From a checkpoint of a small mixture-of-experts model trained on Wikipedia.
Training: a variant of SOAP for the experts, 480M tokens, 4906 steps.
Below are experts of layer 11 (counted from 0) of a mixture-of-experts language model. Rows are named down (a neuron's output weights, with its number) and show model dimensions 80-159. Each number is 128 + 24 x the weight over its row's rms, rounded and kept within 0 to 255.
Before each expert's rows: "comes before" lists some tokens at least twice as common just after its tokens as in all text. This comes from a sample of Wikipedia text that the model never trained on. Tokens count by the router's weight.

# expert 8
comes before: " |", ")", "T", "R", "E", "L"
down0 [148 115 144 135 108 135 101 136 124 130 104 146 132 196 126 119 140  96 111 133 140 109 141 104 122 150 137 138 138 126 144 124 144 106 100 114 149 122 153 154 157 120 118 160 108  77 118 210  75 153 128 137 133 156 137 148 128  95  91  89 116 123 120  73 119 107  74 114 103 148 138 168 152 122 111 146 137  84 124 125]

# expert 43
comes before: ",", ".", " Stadium", "–", " Street", "and"
down0 [ 90 123 117 139 138  86 117 128 127 110 162 117 127 113 137 102 141 116 102 126 126 142 151 144 129 115 123 120 136 124 137 129 100 168 135 124  97 101 107 116 140 141 144  87 130  99 131 106 154 111 107 138 176 172  93 127 120  98 154 138 158 111 145 125 105  45 112 142 132 157 127 137 149 178 162 119  93 150  90  97]

# expert 4
comes before: "\"", "\",", "\".", "\"\n", ".\"", " of"
down0 [131 141 124 132 139 141 113 112 101 140 147 152 173 121 101 117 129 120 165 119  96 119 134  64 129 108 121 150 153 144 162 150 102 139  98 174 122 140 113 130 119 142  90  99 151  78 146 126 129 113 129 117 144 136 123 113 112 128 124 137 123 125 139  96 170 136 131 168 126 113 137 102 112  80 163 150 142 140 140  94]

# expert 30
comes before: " be", " have", " not", " are", " make", " take"
down0 [116 139  84 165 130 143 124 126 171 107 142 120 119 116 177 118 108  84 124 104 112 135 118 145 157  83 107 109 122 129 139 108 135 145 104 116 128 144 108  82 152  95 134 109 106 108 153 130  98 103  88 119 115 121 181 106 138 116 105 140 128 104 163 155 107 120 132 174 138  97 137 120  81 148 122 154 186 160 118 147]

# expert 21
comes before: "\n", "-", ")\n", "\n\n", " information", ")\n\n"
down0 [112 147  66 144 118  87  89 158 129 161 113 113 131 121 168 174 126 160  86 149  72 139 143 130 132 110  98 133 141 125 146  88 117 130 130 128 118 128 158 160 108 109 128 126 128 139 110 167 128 145 166 128 124 106 147 169  97 138 133 111 119 154 114 134 109 149 111 177  97 119 122 129 136 136 110 122 108  77 146 132]

# expert 23
comes before: "==", "The", "In", "===", "S", "M"
down0 [137 125 123 152  81 146  75 173 107  98 174 106 177 150 126 113 117 153 113 164 116 149 101 111  91 130 137  97 157 123 156 137 127 162  99  94 120 122 110  94 123 117 124 124 116 142 132 112 121 126  39 160 157 114 116 130 127 130 138 166 101 112 149 110  91 145 134 124 144 143 140 136  81 142 149 126 151 131 135 139]

# expert 22
comes before: "ia", "us", "ian", "i", "a", "o"
down0 [138 118  96  98 141 127 110 141 118 107 113 116 129 171 134 140 148 132  80 148 107 118  94 111  88 134 151 150 129 148 135 103 145 158 134  92 111 115 179  77 110 128 109  77 187 110 104 151 153 147 120 113 133 155 127 165  98 138 119 123 133 129 114 111 142 143 108 148  97 149 160 126 133 166 113 156 118 168 137 164]

# expert 27
comes before: ":", "-", " •", " by", "):", " Website"
down0 [146 130 191 126 106 135 153 127 108 168 134 166 129 126 124 130 124 121 107 149 116 120 125  97 142 141 132 141  75  92 106 136 117 101 108 113 111 100 151 115 152  89 136 127 114 147 139 149 144 174 116 122 128 101 111 131  97  93 133 141 135 137 111 146 126  99 164 103 156 132 132 127 143 176 143 156 188 170 131 119]

# expert 0
comes before: " ", " —", " +", " −", " .", " MPC"
down0 [122 121 124 176 160 144 164 127 139 136 112 126 151  50 118 165 138 128 115  92 110 117  92 139 110 106 140 136 125 120  98 109 126 194 157 150  92 124 101 148 145 163 115 106 149 124 113 115 105 147 116 127 171 149 169 166 146 153 131 165  95 186 100 127 133 155 164 153 118 117 106  99 144 109  95  79 112 158 176 142]

# expert 46
comes before: " a", " an", " also", " the", " not", " used"
down0 [104 133 128 111 166 139 111 126 156 131 140 107 144 145 148 150 138 124 107 160 143  90 130 137 123 104 134 108 106  70 131  95 119 158 115 106 165  80 119 131 130 151 132 142 147 104 162  95 146 146 137 118 162 152 106  69 152 158 134 176 103 100 146 127 136 119 116 143 120 118 153 104  95 157  72 161 127 132 133  99]

# expert 41
comes before: ";", " |", ");", " •;", ")", ";\n"
down0 [110 123 184 141 135 123  65  62 116 168 114 130 132 114 137 143 148 140 120 110 128 161 138 115 151 151 142 102  93 119 130 120 161 149 112 119  98 119 124 130 101 156 146 136 156 117 151 124 126 133 117 224 110 117 124 156  86 114 113  69  96 177  78 166 152 114 146 110 141 165 129 126 112 137  89 119 133 104 118 183]

# expert 38
comes before: " ", " \"", " The", " UTC", " A", " No"
down0 [178 107 167 101 109 114 153 106 118 116 122 172 124 138 114 139 132 114  96 121 111 110 136 116 112 132  85 140 148 157 147 127 115 133 127 143 174 124 152 116 125 141 133 127 120  89 165 112 104 144  90 126 144 141  98 109 126 147 146 149 114  90 136 101 127 127 143  88 129 102 156  81 103 136  92 129 141 116 148 141]

# expert 1
comes before: " |", " by", " in", " Succeeded", " Preceded", " was"
down0 [ 76 134 154 147 110 124  79 150 112  93 101 152 136 136 151 210 119 176 105 105 123  98 156 128  86 173  63 141 136 144 130  81 131 138 145 106 149 106 126 116 139 141 120 115 117 145 116 140 141 111 130 148 134 141 140 117 153 135  79 140 114 111  92 126 106  76 162 158  98 125 133 153 146 177 124 160 114 154  73  97]

# expert 12
comes before: " |", "19", "20", "18", "3", "11"
down0 [113 135 134 135 140  88 112 137 139 132 139 140 147 146 153  84 136  91 162 136 136 127 125 130 156 177 131 125  80 122 108  87 147 141 126  51 179 115 134 136 156  74 140 153  93 112 122 117 123 116  76 114 133 175 127 116 131 135 154 102 143 162 129 132 156 120 101 102 114 134 142 100 181 142 147 124 178 157 149 118]

# expert 26
comes before: " the", " a", " time", " least", " his", " this"
down0 [153 142 170 134 119 117 132  87 155 136 159 128 173 111 153 170 131 148 153 124 116  96  95 152 149  97 123 131 181 109 130  98 118 114 124 124 108 144  96 111 174  92  86 121 100 121 148 159 131 103 124 127 135 118 211 124 137 160 107 129 122 158 113 101 131  85 125 147 128 111 132 143 126 149 100 127 148 176 113 126]

# expert 45
comes before: " the", " ", " a", " September", " October", " November"
down0 [117 136 115 117 112 108 146 128 120 137 152 103 181 112 165 137 125 149 156 128  96 114  99 104 105 144 126 103 160 102 132 137  95 142 159 124 161 139 161 159 126  96 166 134 110 107 118 115 115 129  91 111 139 110  94 107  94 108 147 101 161 124 119  90 149 159 114 174 144 164 101 151 153  71 129 136 144 183 136 118]

# expert 16
comes before: ",", " and", " in", " (", " of", ".\n\n"
down0 [ 82 105 112 161 116 116 113 149 109 128 103 170 146  92  89 118 158 133 135  91  98 121 117 139 162 125 120 126 111 132  97 181 132  99 105 154 105 135 127 125 178 135  84 134 119 108 121 144 130 138 167 113 165 130  99 103 133 110 163 142 113 102 191 144 120 110 153 127 154 149 135 133 135  78 158 162 122 125 151  89]

# expert 32
comes before: " –", " -", ",", " (", " as", "\n"
down0 [111 124 139 129 146  70  70 170 106 108 126  98 126 127 127 140 152 141 139 163 100 106  93  92 130  89 168 115 128 149  82 155 132 136 144 129 107 135 141 134 147  96 125 142 173 133  84 140 130 127 134  60 153 112 146 123  81 123 112 161 136 130  79 121 168 147 119 153 126 136 109 121 109 148  87 155 130 128 113 120]

# expert 20
comes before: " /", " |", "–", "\n", " United", " FC"
down0 [128  91 120 148 144 157 118 132 111 158  98  98 130 162 120 139 117 103 160 145 135  72 132 124 203 156 127 123  99 153 115 120 121 116 148 103  94 122 178  99 114 145  72 153 147 143 158 145 146 133 158 119 142 112 111 138 132  79  73 192 131  98 127 111 137 109 166 119 112 143 131 104 141 112 103 122 119 141 166 129]

# expert 33
comes before: "0", "1", "2", "3", "6", "4"
down0 [118 137 115 153 143 120  98 141 153 148 185 101 135 153 109 138 120 122 118 102 153 112 134 157  78 138 112 130 199 125 129 141 104 165 107 105 113 152 146 128 134  97 154 121 141 135 178 143 130 144 124 165 162  88  97 113 146 125 153 158 124  78 112 122 101 130 143 146 135 112 127  93 138 133 124 147 137  76 104 171]

# expert 19
comes before: " to", " from", " for", " by", " in", " into"
down0 [146 146 117 122 135 121 159 166 163 167 168 138 139 146  70 136 160 154 141 120 119 121 131  91  79 101 134 140  94 105 146 146  92 123 130 108 126  82 112  80 124  89 108 160 118 162  77 123 109 113 133 133  80 105 141 150 130 184 158 134  99  90 139 109 175 100 128 114  95 139 113 157 139 122 128 120 126 144 104 105]

# expert 10
comes before: "==\n", " ==\n", "==\n\n", " ==\n\n", " and", " career"
down0 [137  73 135  85 122 152 116 107 140 148 159 132 127 137 111 121 124 122 156  69 138  92 143  92 114 141 137 122 106 164 125 142 140 134 157 118 148 117 134 110 140 149 158 145  77 109  82 175 146 114 154 124 109 114 143 130 122 124 156 162 125 130 163  81 145  91 176 157 126  93 134 133 139 115 122  76 145 123 123 128]

# expert 42
comes before: " ", "ent", "ef", "ence", "istrict", "ict"
down0 [155 140 131 181 142 136 111 163 111  90 117 132  91 121 104 146  69 121 157 120 135 159 178 154 157 100 109 144 156  88 129 123 100 134  74 150 117 134 113 145 138 180 171  99 139 118 118 149 148 160 126 139 121 108 158  92 125 133 117 139 114 135 142 104 107 135  88 136  88 133 127 108  68 131 122 136  96 130 131 176]

# expert 18
comes before: " The", " He", "%", " In", " It", " This"
down0 [122  99 170 157 129  92 123 167 127 102 118 121  69 124 139 135  99 106 127 129 113 142 154 118 132 153 131 117 140 147 149 122 128 131 112  89 100  69 108 140  77 151 159 119 169 140 125 126 153 139 150 142  97 155 117 122  94 125 154 136 152 142 143 127 120 157 143 122 134 165 108 150 114 120 120 138 174 139  78 125]

# expert 34
comes before: " the", " New", " a", " University", " his", " National"
down0 [135 114 138 135 107 120 123 118 125  91 114 157 127 164 123 144 140  91  88  98 130 127 109 150 115 122 132 128 139 113  73 108 116 139 146  84 122 163 124 106  99 122 138 104 106 125  97 157 170 127 128 168 105 130 108 140 132  97 143 117 124 125 157 116 161 126  85 198 165 148 141 178  72 101  66 100 132 133 159  76]

# expert 28
comes before: " of", "ing", "ed", "s", ".", " for"
down0 [155 136 142 148 154 161 147  94 136 124 111  94 127 112 132 113  79  99 131 141 120  99 154 130 128 161 127 117 185 115 105 120 105 116 159 147 120 129 163  93 144 117 139 142 153 118 153 166 122  99 106  95 141  94 127  89 131  75 135  99 104 133 136 117  87 158 118 154 148 135 117  87 150 121 146 131 122  95 144 123]

# expert 44
comes before: "|", " |\n", " |\n\n", "===", "==", "|---|---|---|---|\n"
down0 [ 91 124 206 156 171 112 125 134 116 115 146 102 146 164 112 129 157  72  99 131 119 110 144 153 147  92 136 151 194 104 128 144 109 124 123 133 117  89  80 110 113 136 171 117 129 127 120 166  98 126 132 142 125  98  75 137 140 110 116 150  93 104 128 159 157 122 127 144 100 119 114 142 113 113  93 131 123 155 115 131]

# expert 24
comes before: " and", " ", " which", " but", "00", " who"
down0 [152 125 151 144  93 132 159 164 127 129 140 184 141 140 123  96  98 134 140 114 110 138 138  96 154 113 164 104 114 122 125 115  72 116 118 110 210  96 131 145 109 147 110 114 124 145 164  99  87 129 123 152 125 134 123 132 115 105 119 159 108 134 157 121 131 141 118 187 106 115 106 122 125 109 138 111 170 142 152 137]

# expert 37
comes before: "18", "17", "15", "19", "16", "13"
down0 [125  98 123 188 123 121 150 117 123 106 144 125 164 125 132  89  98  86 119 126 143 120 103 126 145 135 123  90 101 106 134 134 109 157 142 172 105  90 153 125 131 149 153 134 125 115 139 122 157 184 117 142 111 130 148  99 129  80 139 115 161 136 152 183 147 137 134 107 100 112 124 115 137 194 152 146 131  92 120 146]

# expert 17
comes before: "20", "19", " \"", "2", "9", "–"
down0 [ 91 121 169 107 143 143 149 138 162 114 153 163 151 142 122  62 121 132 131 112 113 160 143 115 135 103 109 105 146 108 125 149 110 113 145 147 143  95 122 173 135 104 130 172 131 120 116 132 139 136 123 145 138 127  87 110 161 110  74 114 103 138 131 122 122 119 126  94 106 124 128 105 176 134 140  82 139  74 115 155]

# expert 13
comes before: " |", " (", " Racing", " JPL", " ·", " Albums"
down0 [107 174 175 120  77  96 180 110 137 130 109  91 152 109 110 101 111 130  90 154 134 150  99 123 150 134 106 103  96  99 107  99 129 103 138 176 141  98 133 112 120 177 157 101 100 141 172 151 127 113 126 128 140  99  93 131 112 126 135  96 133 133 110 155 189 133 178 113 149 112 130 182 133 125 140 122 149 111 139 132]

# expert 6
comes before: ",", " he", " was", " were", " she", " had"
down0 [138 151  65 114 138  99 162  64 120 109 140 173 165 107 104 117 142 170 112 111 150 150 144 101  98 110 155 104 111 148 126 129 159 105 123 108 146 143  99 140 111 164 101 102 146  93 129 107 158 130 105 110  90 159 143 162 126 127 121 138 183 138 136 111  97 154 135 127 131  96  90 156 127 141 143 156 153 128 159 109]